Experts of a small language model.
Size: width 640, vocabulary 32000, 230M parameters.
Experts: 64 experts in each of 11 layers, a softmax router.
Training: a variant of Muon for the experts, 1226M tokens, 10237 steps.
Below are experts of layer 10 (counted from 0) of a mixture-of-experts language model. Rows are named router (the router's row for the expert), up (a neuron's input weights, with its number), down (a neuron's output weights, with its number) and show model dimensions 160-239. Each number is 500 + 50 x the weight over its row's rms, rounded and kept within 0 to 999. Numbers have three digits each.
After each expert's rows: a language model's description of what the expert responds to; "mostly gets" lists some tokens that are sent to it at least half of the time. This comes from a sample of Wikipedia text that the model never trained on.

# expert 40
router:449501548455510432499450455439531428562474539516435553514496521513501579484530479448438473524542566515454434419453471488643512539485480516489611515506532481569528491463569497417601592585496448497526544557471496474481434495444469468578493543
up0:490477526464425437471456459518446508425485516461485493492513417515493485508473503483484545439564518422514528539475485556500463508538604484496512537452455524501552564467535510479502360513405508511491506512504421418488486461461511510492544436
down0:567449502493503635506439511530481559487497456576480455447524417525475507491411546530570523536514493477514473569468517556516549475485415582577440565486502582498461643422511508515460492520569503505486537489503435480510578504529481490455529436
up1:499520548558503519479531436514552529426438559565479425453483578495544462473528432483657508547442526491561520457483444467387480438516462490451475516509532482478371415347513505433464574579513541485510451541527569512489453496594542428468438497
down1:578519448520566477452474495483529543515448626470492481460513438441543467477512464466440537491519442462500480561457500500492565505574441434563469491455535529352473465523420502447502509502517517462522513498580478525528424525608467479534489431
up2:485516641463452518447455438524521534469461678537475544459529594545460443545503523489474564481385546478503466456485528442491565442527573437496528479448515579534449511442460439559473498432498564522508540517513458511566407545494578560553553479
down2:497529488533499466651509481487486454457483474478444498527547571554481623440472539487455378527553595565538509512546467539418472440550525495490429502585490403549616457487466508415486462529527444550561442548431402493483516525479533544501486519
up3:504513539430467507497485464445514472575482438575592556526446439619513502529488551503755521529457559532555486391472504552415455407493468553484442527486539429460459486513490523471454442495618418475504526512451497530488499437494476535408465557
down3:436501547514523509528515468434509508540507429426410566509554472454505527459421545351586475496447477534420388469596516555542538538514529518560587593440482500569507495450413438573532482476554564517420550525505498438556477457491556391504644454
up4:472536515475501456535551604478543515584470512597495537549466562504497477573486434451551539504573580464510648548573473482517526541433572611543516590502512527512498573442504474493537458521451522461546463460378544506405534492511438562510557510
down4:533515516450614473613535470577623478497492512474529488579501432496487434470543484504430410495489515398569538478576613530533448474386500493506517595437484557587548522553477492476505527471548472474449504469458449493477510406436492561566540392
Name pieces, compass letters
mostly gets: "ö", "å", "ø", "ž", " Ste", "je"

# expert 5
router:462459514465490510489461486448474461519469531443437512536511482463522494492522520533439449473433549443525479470466532406455474540547494427526487547492504461530489517404551430464534439553555527429468600376555446421483494514496472540458520539
up0:495462513416480532419482528484541545482520564415471459552540575565524484552506400561549473447459507522540436499476540556521494498432462447488427423516477447459625613490501506529508410559538453474517415501516472590534505472543406471416498515
down0:429583511600464478510408570487547576419514516410462510458541421476568478369575424485571409500459452485483510449480459479395526519561477602518485545573343485481511458428562505457467516501477491588557456576488517555512476459465499560504436597
up1:520496548467467554477531542448580467446479435593553464512559413508540557472444434523553544565468511590464430462580427547527452447461444439653461603571390491469497614547473482445452518451457515534527551452511539424469491469506489528497460438
down1:491490506498426483320530561540507448526563451513549489465549484435487544432473568572566535529412553508510418487390482535443503548465534497642502539455479484585357445545509500548528467477496563433493434520490512482463500469469478582470476515
up2:518505495502464408522468533525493541519503570518635524445544505452548525556422447556412471488474368477490536534518440505591452583511599579476561566436547512399514598446511465470450506482543424489594458463457504476573489487489454560611492456
down2:482551556526435517498472539470508547482507501495587484428597525517545462493536487493480474553440534440537546614440429604487505511487563523457492402386537518406531454521506508564439557548503501509527520516530414589475527408446440518504496517
up3:517489516553489569576530340458550487457574528515490395523413500564511627487477583502520510477480471552496433485565496499458452430499478485480531583494531521535506531459410561524503535526391543430530535553453536506489542507475490482420541519
down3:421490429539595554584489449480602499423503550549499457469399520592441504548457495492410528476491537577489542507524479490480447465425464480602515452473481486504523502473576522581497477559470454496462608459500637518542454466494544556438563529
up4:481514457468460547505510537474558546469501531513436548514478553496514517522487444392587480499416444498563447512410457460485507423448475475459377488519461528465396525435507466525419465462536574430499498444479506635443481461457471517513540477
down4:522512444472514532484410477450566483452495430479488490555499385506542556558438507412416418492434512608563513540457463460489438445500558581471455488508585524490517467488555545556483478525547425478468431508565490442424514464514366530534502508
Name fragments, abbreviations
mostly gets: "ong", " Wang", " Hong", " Roy", "&", " Kim"

# expert 59
router:505511524470523593508509486454453473448521542577487554559473463517561435497594604455533392543561531541490466396591556494460446547489622401566487510574505475423450497460512417527430486414518454476517504484528441511595447497548522618514514528
up0:515547509496454522502447469415482574471495472462502493543539472501505539475402555612496614409523495464550525447606470533538504595484554507486546458495446520553455533529530490378447534495458475647453494497509546504505490455491508572501403463
down0:487528435548405621529561384484471351418413517447490631558547508602514457507516536641504452567466471499449541504491477496546513527448635557489554556487455558475530479526517497483410514477464490468493525535480644448493490518568534529507513506
up1:540519490509520474536536452504524525481405451579575611567487562569403446438606533510475552431506532527526464537455499499593372519451558496464477588468514579490518416449524440386527505515515455570436489593509455524498577510518509461488556513
down1:504607455463506585582520435490616514469485542534491516482576427575551533406464481470488447425489470525555485589485399467458532485445424473469490547396572473581513448502534560445558532500541557572469475538473430473514449435543495488480554503
up2:487521511505568516521483528528567539479460530464530535404466503498499466534505530460486466373520465489462533481529522511459545455578526415466540493481472465557468439541536505602605498532520467467490514483507628497538541461505456530538465494
down2:510555547468562486439490592558515491559513546410490472518483523461538504549461474458538497417487434576474628487571491449502427488647518553502482576501514505375549576519522556446452415487481465597535523446559513453499615490489512484424515579
up3:510490422439521513443478457493512525517549460554519493549459469549407550565568491492522504521563445446521465584503563552503442361460549529596523454380485493510415468491423455530519551527485367398414498590533430532457535379483526514551450639
down3:486506415550562435638508558556441469496505522518590549501443479514598477488558490563461591498479567541607504494486513567545532497475520521515476432444538488471444515498531504417471492452456502503524546484549401587471608492485547433561507494
up4:471499424498568553489488388505470477507384553533499492466514583404500480437571588494475517502440532471520437549572497430428527465433498479492535557577532580526391432506439515537473484531551595490501580473545480421548470535507517488453447589
down4:601532515585557419527480548473519484518489440453455528455524487461535533480445464465477454492463497488482506420575493480448493540393553425488558505509549444500496496578612474438482574430405526522418447548548527417444467465466543523441488499
Entertainment credits names
mostly gets: " Label", " Episode", " Route", " Entertainment", " Earl", " Simon"

# expert 8
router:455510530547536553502456479468511518549493491503542512487510475505393540414504505453486476443433507494499540509529445441571525432493453530465554429495436496462484528532516501515602490494545473508440621542553454447582553518493488531496447540
up0:552497506562558538556533475513433477521487518489480441476433495401491685506480555561554514533597403514618455567469470516512514436442488508544492557358487556469449445402507438481441478476443603522480505483456544431472481454452509476546461482
down0:590555423530460487462580490527523493508420535493468522481486511584452473491673550500492513480444398517546551487580524541487501500575555437452527621541452493531532475455515483487511517503579580499514490486473456536495470456510463417587618472
up1:485476466461523433511564460472431534575519445541531446604397507536493430474573560464568499441517484522472530451509522437520454602543437451570509400501527511528356412389416473512583486563559468438560527524479476517541513571558465549537533474
down1:495523477482457522489534480489451512478502491478517526480525485499581541495544543465579454356384469520461472567487430494522407424417508559523552444533468515467429507451527557449558537460580493460479519507543601503421469484480499552509433526
up2:483558498460423428564552512546484559486589472526518506578528526492461492509478537540445516527401538520488520567548498545417458500571473600474504557475535448430538543635497491486463511481515452592470482482545558360555381482449584438484519422
down2:483498600480497515564508462488480456522482450525471560539506548562535553440556447503517544498504453593446486481514458555526427489474499508522386476516448384514469447572437485406413581515540566555476496509473431484571503504444399479410582550
up3:464418459507365402524465529480465509591566533422542462434526456444564480587454508514510489471480478504515496516560524579518462567383528505485452444435564561515492617461401529505490484506491477559498463519581528543526454592501512478509575453
down3:491479521479534508622559534444580482496487455449427500379479467471476477476452493467488576476496427548518571495509468502538526497461482599471498367501470491505484483433454549463522473476446565529465473429449423554470488521467557495524522614
up4:479499511526538464525578560605525470456522492539479506471515548437535519524449522458482519630503542418506436488511420500481591671519396529537563480531512533493439534419561574520432545479456498543547513462494509432419496510513508501470490481
down4:483483511487589487534519477508518429380451473563435534530551452420492511515529580549593485517550569403524564472360552470447496563563539494430491500599481487517450572635411573474493468505392541484535429511499473518451518462572555463491520485
Place and government names
mostly gets: " city", " town", " village", " county", " state", " federal"

# expert 34
router:410475509472412523473476461500475477561541599501469547528472457539536518433480480476453479545447487470477416476435460515632569466528496466497620568494492479526509528410568492500566539558594452423548583552479583504583519537460519460549596506
up0:500380598503510457453476497439485529554485449515488489514505531504510514548519459521441541626433521530468448558486542414506476547457501473483492475450505559447527514476530506475474431410535537551569483451577487511593527503476509484519459460
down0:552513512466456503495460520463426405461580495589477516565518436532468577356518476554481498583489437531482500465546414508541519590538411452537483401585558473460504538537527513568541515422450614481491523477553478439475404554503418419530533494
up1:511489431573473555538536529366467417483535456499471461504581536438510472498480483549495463494522411422528496516442611469474458407454470500474475505506498572486525537542528470482553451482410595480490483525435532466468438449534579488456477460
down1:495544505504432512387452574457543517506497457466528529573385490540515528468488500523422462535519380513456483460532475451542487554476501597500473474511459595562520499548492513579553480514448449547530504490546499565494436450521483534516484474
up2:562469400502459503454562583537437511506569475432494499451589602466365484581521582539533630516513496480498547474442517520466490511511582488598473520486459512493505470521370389419487468430474486509532527439480515484566474481602556529522510496
down2:390453520536500385495473513528560459507499542602482568574501497434478458445508556405548522490483460414523545403557538535483478497515473439434570555561525564524445435584545504581545549382485505519486434564542448586450452604521494561438467424
up3:481476584513420422552476545488463432488543540528509464532452441463536549513474508546537490535488437512517447528484581459520441476516544550467366499499515449548464424509448551541530494493493464506476511567459526569475471412510483521461537546
down3:519469587506498502563448526472482600490550568482524423488527618521571480512528453427467413551475539452420517601516400371479556428559524462474588458429641543605459461425438466522417565492406468479498515442542579539531514496495404463511466465
up4:507483455459540477589481513469538539495546504527441524525501464556493604586491508528510536442531531537549432443510509532471415570508492544508524446473465458493535505553556471505477508495481574535445489485535560454477516464445535476520464536
down4:426604554538545520498559577519466493457537533505489500494538533504402566487468478530570529516523575474508508498503517587523432486508527488559451584600463438492563483533551506593453502576447474465450539404433515540451498456509424476503570494
Foreign name fragments
mostly gets: "ö", "j", " Kh", "å", " Kevin", "ž"

# expert 19
router:421470526490487410465520468569532466522554437444510450481575510507487495619534514560575543454487537501367570586445493431573515542455541498536368394429429403485480479473425518538562485455446474440499424446584430518437485518476469527551547556
up0:425475540473484493560503498475468475502446534493588505589495400601529496495474484595476486373624489526489491390409485530447510520527481524390524566495404602491512489497476435523468575551444490605435618398508448452424440575470556474467455424
down0:517566521521554493542509498583477533458458462569479434502486562567474554459512532583496488458508521562525571450528552430519447476591375426454476498491507542474578473428600532508481474513454536458531530430478544540482520479443482485553471554
up1:446537420558481433427385496475464491541510501576521414570509551431490491445471460477546436493503491504492486520550555534603481494536471495396405508498537529541488527564418547455526490420474484553497394455610511506448531532448613541480521478
down1:562472563419455452503546444496484514561618568576530443442514374394485460447481517636564529499524544498595466540459523525460516478445499508554484501512544529505452482374524484507470591450448579512526439493528542550498448523536593494500456433
up2:486524457520478532451504416455552533502449464511533570468523530535503452472500552432485441551506574462480485481510494479469480431568549465441485507480485607486512504511576505518425494586500458577406489419546470552593610450584588404554406494
down2:446463454503521568525475436516497465412489452530449535496586463399505504542516421537569557443532518445530479543540542491410545611517441517430399529526566520487472534458563458568478559486457474495505530435546568428569575461481543626562463463
up3:481478474458497505500482427445447574443558446478469501583536407490442454452579531456485457495512521490519543533470511537446412517528500426473517578539499460442529465447601505511452496526503472529476472495610607526650462521578531495576534547
down3:425490525535506519476506482406537534456492399441495594473501447552585506575568558482440437516514474466383492531390480485506480476456552499539501488487436519469476564447505571497621495534445522454484442554553451556555553548501570582551521441
up4:576498467539458456497523448476494566551444515535436517412464516497471451546537498562497542451480547548518476494526465498449545498530522435517512401538524467499463513579391438544536454540436498435531474437464486451485444498445508445522491476
down4:413566439459446492625507573479573519453527396479501540558608466579531451439420433486554580506510458490477535481416469528483475458541505598557479559466544488380609509433517495450569593536567448559416461515552586491442497441450469431511413536
Copula and auxiliary verbs
mostly gets: " is", " was", " are", " been", " were", " be"

# expert 2
router:601473525540509456527517602494529436578562518537506525459521494489586463446457587562600524519552474440547559470458466518537434522586530560530446424591494540562451501525508452479515471375497534605527492605505513496541404519499599500533586417
up0:469396522534557506515477513456550575552561476523555479489469534476535472532470558439490515560569490550460582504495496522629380543561473474431523553524416488529490589459395486555433561525485542518535468484561613531614448476509528482405552530
down0:554549442497477500451526628462448600361559453486467487529484429534505549498426559545574438402587452534489530450440523444572458530480522554411546490551454530456559493497406482500499458480459517499509558477461491473469511533544524517532514519
up1:548533519432583480513516543475532565580473503468478481476526540412472441516465476490413506549598554557591478512435532500537489595476517557570458396528519439498427540462454525535479527563536540463461560562576464431559486574531574580490581508
down1:588476457574445536470676468541439391514455554479478606493527506529463637522559531432463374537505486533494514520498475492595499473432596483491512478566425488491549459513558527544455451549508568476469495489505486537569373460459466485519511456
up2:528398506542416530491477532540501553566485497407569516548462555472506521571600463447441563469614575524497446501453487504506508495475535540508453492511534484510500449532448488540525503555556631465516494515429447479474451501436541470500531598
down2:459604472563497507455451492537526440542522524544520564460523572475460467370551472548448473454496563578616468473441515549439518522550562517469487472547529460473475463437465568523563490491490464455464502520437525507445422414494556457499475456
up3:501480489462477562539535547448444542559497507545495406585447450488491553523608461513462494592486458493421469528482514421533532468479416408661531524453531535512549448526518480466619564509534461571590452577478504543533558504527463449544525479
down3:599464539482483438567498518470460503518456438541474496568559457502514476415540529544542465534419471511508464525498436500480482551522515540528582552449572516505442466570501532527566528455573496487588546528523533484483472548512516518479441481
up4:540549493535491472561522513516501475502494445425505502538379397532466537488534531565438478518515571564502523505497529422454478542540583512540441413463551451487486563484609521484434489588487578425462479482539411498479479463453523474527484486
down4:496461526433549500486563513447455463513519510485510473469547486500477589524510492504462457487540461512437391487507541421488510532452549601587476450622487443586447554514521517537594530473435503457540474552575517484422479514502526548488512540
Time prepositions and dates
mostly gets: "In", " During", " until", "After", "During", " during"

# expert 49
router:418427477511488462506475431429461408571440548566558503489474495496478490480496579452440518469468550419474474490497486413495516491582410465536628541459483533404551516382569544476518566541567518531436630582468535496458503478383518505504394471
up0:467531555445435550468540545540484586471520494528521557436405469514520560527574507530548521506519540521498490510473477431487467532539471528535461512556527551540434440382581473422550473495434484535540451501497475469528467544521474568444511494
down0:538545571602500549534488590474428593514526466473524581481522536494560465574494461533539402447426483649515409410507536381343543440577478416513560525476480586490491531512525469531517384475518483484479433507477512519506452478473449540478534434
up1:468634453530543466514443562556586455447536512528529470490450502474486495521409503496474598536443516479470564415510592514450453578479547523622485591490443519522560514540537563493482524423511568544557520554458478477481572451610461558529518534
down1:515468494504511572469426425492512576511573530492473535445538555470636415477498605417501470509487609540518539491527498474491497505460523438463508494478512509512596432450500469525582421520465524554500533507544570522443514524546459488482516459
up2:453424511537497525495477473523452526492496544533535577557547551470627505526510476547492510494507511550437588461576494512471548507431523440520541544420534507469479453454541467465488487519537542524579466441526497470541533395493574488479539511
down2:564561559457413587423480538455556472489494491490461594490490468440467429496580498467468521506580471520499466534520423564534539483434502446507433509486531411524539519529525468441501512428555503519498551556568519577390524516495490493540582572
up3:437507554533495516474522569496507556505450497524540533505422532419514473490539493512577563485522505457476484529414550553544449514508505469458520544483491617549487491526403602517589494557522450522567520476539521492513472459413476539471465388
down3:367546484453459459497500502522524516507532496550608532525520438543429469559499517509586546460569514543479409499523611457503501476464528527471428535445483585564418469485491398509525499539487485461526476465465521499520575444538470517376546485
up4:453492437517567386505478465521591520518487566520538529504537496516542426502446461458514475527448434381506507484466474525481459561556582515484438472508484511633482568452473524513439532522526483560405478514529422486419527454557478464510455492
down4:488500443487467579479420541495581435500465501579501526523452490464479499461502474549542606595388570473539414536470478523558581552478531556555436518509468549539485510427422487496558569519464430547495373545440556493412393503436475407560496488
Foreign-name word pieces
mostly gets: "á", "ā", "ă", " Pa", "ó", "í"

# expert 27
router:602525533536565456510535573429475427521581493580485467504546449498537511451464577587556522563569468441497522476492408503562484522562509510555537449539472513345453493485429471537495490487498543584575508541507511537507448578461547515507563390
up0:419398495487532559501545535441534486408501471483560463521572381438496501469413401468473466556443475435487494494435487460497535443471504421534535419440516568535498529554492513562549544492449479500478482543428529449511485517605518457595441573
down0:581493424407484467645493539503475469483484487528540533490510521399397469595499550458558396448553459579527476477433482387532503475452449552493514562505471490528536406571527473499553440458625446508483459422452518456541461517515372474421556528
up1:512488547532444484467507534470458458443508497496589447429454473481500532442476514482566502448424503484442483526565475585426492528511506387544467487510558461512483456475531535528444502411564498418533546548532446500596564431559457536533534428
down1:519490455519468472552462536434497544481514469494412513450434524486477423458459511532498467452425516542451538562522580460500564547516559565567481573510478537469439528574563659485471431532534542475467543534532496535495533566505524477531440546
up2:571569498454442492578489576575558471551444451528491522470453458539430416481488496419517490484468561508452514514520541469440541488467485418522476408455453513494469486541491495518575483549393515481533467473449425448488565517491474509515461578
down2:482511487460595483476435465476469555562519464554487454439467512533547576563466488510579547530471468453575592516422450467508505494504513487571509431383584513483534454545473547537500507462416513419491473518477467545554513559438440581516527464
up3:518442439403558523457523479509537509427544447464531460480499517525429530463478489494515531473522539591456514452533504525531462457514452497444463464457539523365567501495481476552566531406471566508508571540504499477563531494438504413504449587
down3:582542439477499474532540506542479455622548462520468552621518490460491521443455535478574537406425596517548534482495539577498416529442382411660456478437552508556520541525408564448427467551461465487501456510548453532375545466424541461465539507
up4:532600370497447418474539537429548535423464474430403476409472528561416528500573474461587478469501513451458501518457475526590556485521505511548467474487491451572491520469490541460503540441526448612551499574532532424496469519517482449501468473
down4:589553469486494456581486588429551524471548397521484529420508569484496384451581544396549498434552472573500455471472455510476506512450496540550484549533491370541564550473479520473443438476498494474480478510501496552568423464513605500425558466
Day numbers and date parts
mostly gets: " January", " November", " February", " December", " September", " October"

# expert 51
router:435476540476568660525514476497484515530443575499520460452525436490437542402523551493508488498441511495517561548484485504426536460527535501604559593497606572489559498568555577473478547561475469430529561408460527531524614468505482550483359524
up0:470409548471470623486502627603553507537523514446544432448623415552552413562538531559525516511566539574484543515477415553511473527454465529528429438515453529490521516462541575525445541485471508372615435464528481574477498510512546500455487529
down0:499553523476504516628515503554438469517537404565523506529512477486500362443438426579461506518490444597436531612528548507533474462522524546485502569501479557475445464504619495458573464495498473476590573479545406537474469463508432409532474437
up1:568434463498411545548470485361515518608542541496479513568499494504535498544464418468533416460558481489536547544500510516460554430520476566472450427477343513557534479447418509507459405400448550477537476464522469481468484531584518550486539465
down1:525488482489555413420581532520451447505541574493539462532508460420442408514508619519537511475447480450463571535507450432539503409501489529441529538498604555533533528500529514495520551566515446501419511493463560545500509499502540563545448477
up2:456427407545522519531541532512428529527479478531471475503438501533465539528510481566532464559478504554491556426550514495560424494489456446503485428501590560511475462583588504517497544400500482611574511512545553545532487506540412492481460526
down2:438518500444629496357561509539531576498459533529543443464521358485623592474478514577482485575533440518537490575460471535521444499473592495471480569447580552585487461514627536459490591539574507555478514522485552403598598548534548534460505432
up3:507467460473473474465486535475486514556385514433351547539553454518448563575499415382509554513537510551552476492508496604480525553465475450500503483459528479595522476464527515459493479464541606544544431582624499516479496509495509441472557473
down3:620561590355425643384509546586505551474533491496403587488513583470512505465501489474469448450540534558567438532487610515446511510338492449473491463515477498597477494499447440493465448536576499402453560485514424535544513539532490537488537561
up4:451488491572583451511415560467497525472469498481361473422523585509562522473436480527438549556444633499536526449520577382571506510584498382434442537465477497515510550523512475636538427478540604434504501511510435416515509467457508541455485453
down4:439431492583455477432495466506565441492362456489542518418568532505461547419496558507531458526517527495504418488497586450461532506519449470571441519495539455563410470533532499503478419533367535596479417441494481463534433516496520619510463516
Proper name and title pieces
mostly gets: "nia", " Lemmon", " Paddington", " Liberal", " Register", "AR"

# expert 6
router:507463545556540594517533528565557489392447512446527472516482488596487510480431585535368535553431482523541452470556510456594457462459477465497507491573390509543458445547410565531449521481493605489513568418489450513564466590529509448441485533
up0:479556504571378550461468404465493558506537546443536509502600417480426438518505462570483468561591545554532581439623536400501453459544502500553466532428589515442538460541551490536409497464514587523438407518500506484510476468576502522595524574
down0:368479503487521493523536436421507498507563585588495576424524488513528436507535473487509467460564511490523479523440506445497416506447506553552525501439469447467524442441506521437551459520493483436564409565484502536492430462526527485538546562
up1:454409505537453512542543490551507416535529376480545538508480604529488467505518514481490537519503493505591471514472543493473531487490467476554566527450532553542492500534559500533498518452524509496479541496551487497427468499504431467513588509
down1:519452478529573570561453508555508504545426576490577442471489510535480498464460604472516483516510522551465493536520492434520514507516513455551412453485540502525475462513530534471465521530420367494510523544493355518474496538437462623510453562
up2:514492478459569414484561511548628513477476571488436433528464553495452512566420429453440517457478515477466394565531588489508496525471548534428456451500472502513400561454455537417437521425470514499490457474451527518439489468491545527492489497
down2:537483447550541543498580570546480524529542532514448425520443495591533522517489608526539510449523456480541584542495559481559518439437483568583530585480475395526538411546508515519532432523566566525480499494542524416507436489473610526474516432
up3:630501561510491537459500456541518444431493513504465519514521612540473419560534599524539346532483505530385498476515489389443489507445491544516480601501443535498547522482523454489529529473475523445430570593599493598435544543432467532405431574
down3:442483534436564526497513530528598586528546625452436543426480596409560418454505434479482490523550475520515529584485500509498480519481419472486463473463541542528474506545558539473382492447405506606487508479502383441453492580538556582515490506
up4:457499468519577480479451542549493546453544519410458389441412548563427516553543559514437532490552337460494532515511569544396451506520548570540447517516557489427494620556516518387481557553538519567488469479566470546536558475507494466539502461
down4:613460488425501517630439634516446582480510525497538544496475520506468530527536549538418439417403428551508549513486465476450577466505536500560468469458333489538482510572419514469545451565502424555441439476432459461551516582442424543454420486
Determiners and table pipes
mostly gets: "The", " His", " The", " second", " his", " fourth"

# expert 10
router:536453500586458586510452462432532480542511568595490455538529386485493378494482535557518458482598443531555496498475440540452532509524437527575528500537522529483534403591467471539553485453578536551514494515488474467540452547538525461605495551
up0:547518449490469498501477549502443551585477463520532381575469550453465485488499428463452566446436524501509520390443479519582476482495542498467517453505534511481427502584496504471592516499392503522556540455554562500579484573518545513556503591
down0:443422474580506455529470537440458489492490508539461476574432551498461475472470504497474490445498499487546579574456508549519415439585428527473574582503440503469541525519533492446529452508517506532507380498492576462492417471505439588539526464
up1:576512479455508492508501474470430484495567432500483450544499490497431567516521576571452418514471511460504550548568438538449551490565390422532528428626533482526492521549473512523534498609541517498549530452478647485504466411485452452474539557
down1:443528544468541478529539589466512584534425453533422525481440485534463425517410570478476477581380575517562480479472522502506541534530555469532361485498473528556439606491538587461564551592470442459518448489510560534459481516402511567432512465
up2:578493448449466514544569534503492489465424519409451626514589569501386514474526557470488421440473444519462503504542519561456571450452537561593501472400538394500482493410518552428539428405480508516520478493540557455486508557545476496492456543
down2:520473492500543557445499586540457475589477449511548533441524496459492523497486446575516490455539492500662446492438463576526476470527550451478539543472581487483557494539461492463507613534483357521496489544447584431399564509470445562498495466
up3:450502529479600490460483487525535466455476460486459522488369428526474546490499471488512503394498568538524612538500479424489553505446557517517471431470536561491510528473546468496588480520477515537498497485537530378491458475508527479552417598
down3:509524487514459582523513624452511551474452493386597616496570555439481466479516540489393489533542527564462505458533515487442495398505497528434558486527374461508527453469464479509571538529508489490516544499571434479503488430475535446470585606
up4:514428487468435516403501494474551524467475497417563517475506512476430437512474464574610454528515453464451528444425398630536468478564498568535424503594523482560434380419465537454513552488461470500509435529479499525479389465580469475516486546
down4:526473543557487538529505488501528584543490491497498471494476483481582416544463491471472444485502504481517555561586555544512436539500579467566413421494533502525486506565494540637581534494622468560480571532509582524551521506468560477478521501
Biography dates and career
mostly gets: " died", "–19", " Award", " Died", " role", " debut"

# expert 11
router:519454512567534433510465494476484517442390544574512472430493482447483466432474510497452502517483603535553453518509492469436503505512511462564562508489561421455475494583496581479652437496558479523510457513573427538520463432528557619475476553
up0:470544568525517452449506447541588367592549528559457535559468478460476454562467459594573488503425474470493516554446531440555505499418443474461569472533508487584486535568490459504446495464554435513515602569527557511544496435484559526457451463
down0:522503572434535508567456520482561527430489476512471484578513491612502581583517511467502452529481497437350405472567487493481533433427508478609525569567415517538616462497513571503556542568546388630520513485489450508536386523501533429489494469
up1:502462538482536485542575550474574571602476469455536535558427418489456456450500461602480481444589457534403491554607405496580522453565519518546525390531466519485436527459448492519494556496428422531481505600498544480489527558527478470483505516
down1:421499555499467527514460491518463551451493482513505392500448466499509509599488415555536525545492539505531485549599429502512515481582566447449400573471531366499514512553578559529500455421488538416494562539485432439621465491590548469429531549
up2:565510475504474479478568481472521444518475459428569438498502596572546543436477454497499437482554488467549495481524477533425586470483523508478556447492476530473571459376551475485633528423463486474436422486489596507515527428505458591483519564
down2:603483547522392531535487409574549502489533463475465504501499433492464433509515540451518492511566467485579541603429461407525508566585500480551519530452591412511522478519438527500542526450489524486485473440590466514448461464481544492489527454
up3:418499440465488457502408461539531479560508423367568527501454514523574394401474497394456536547502448510464471558475595394477430471510495540466483527479548451486475441492522483418540464519549530526485538511542505401488496556475507537568560473
down3:515529515487546562479509446588453537554553589510489597451421541473587443463529412477491541528493568516435518504525452587482430544554474540498413525497388433580459456504566447459474544420482472560494492497523491520500453561438491593550503487
up4:431492536525555582555590531429402526638452528494396468534467496486570533495466570452486499510417529536470445482530535483547456411468508508523549499443496526551497458457458484534473463504451438520438478511524535458544514451541492454469484564
down4:569527440532523522494558492537462522449411445491504435484479497423516556526448549447447541557527411553531483542552512487536467493475549490343510420404385441536474467501535497576473447588537515478564601463486560537572490482472497526496551524
Education and infobox fields
mostly gets: " University", " College", " attended", " at", " graduated", " Mount"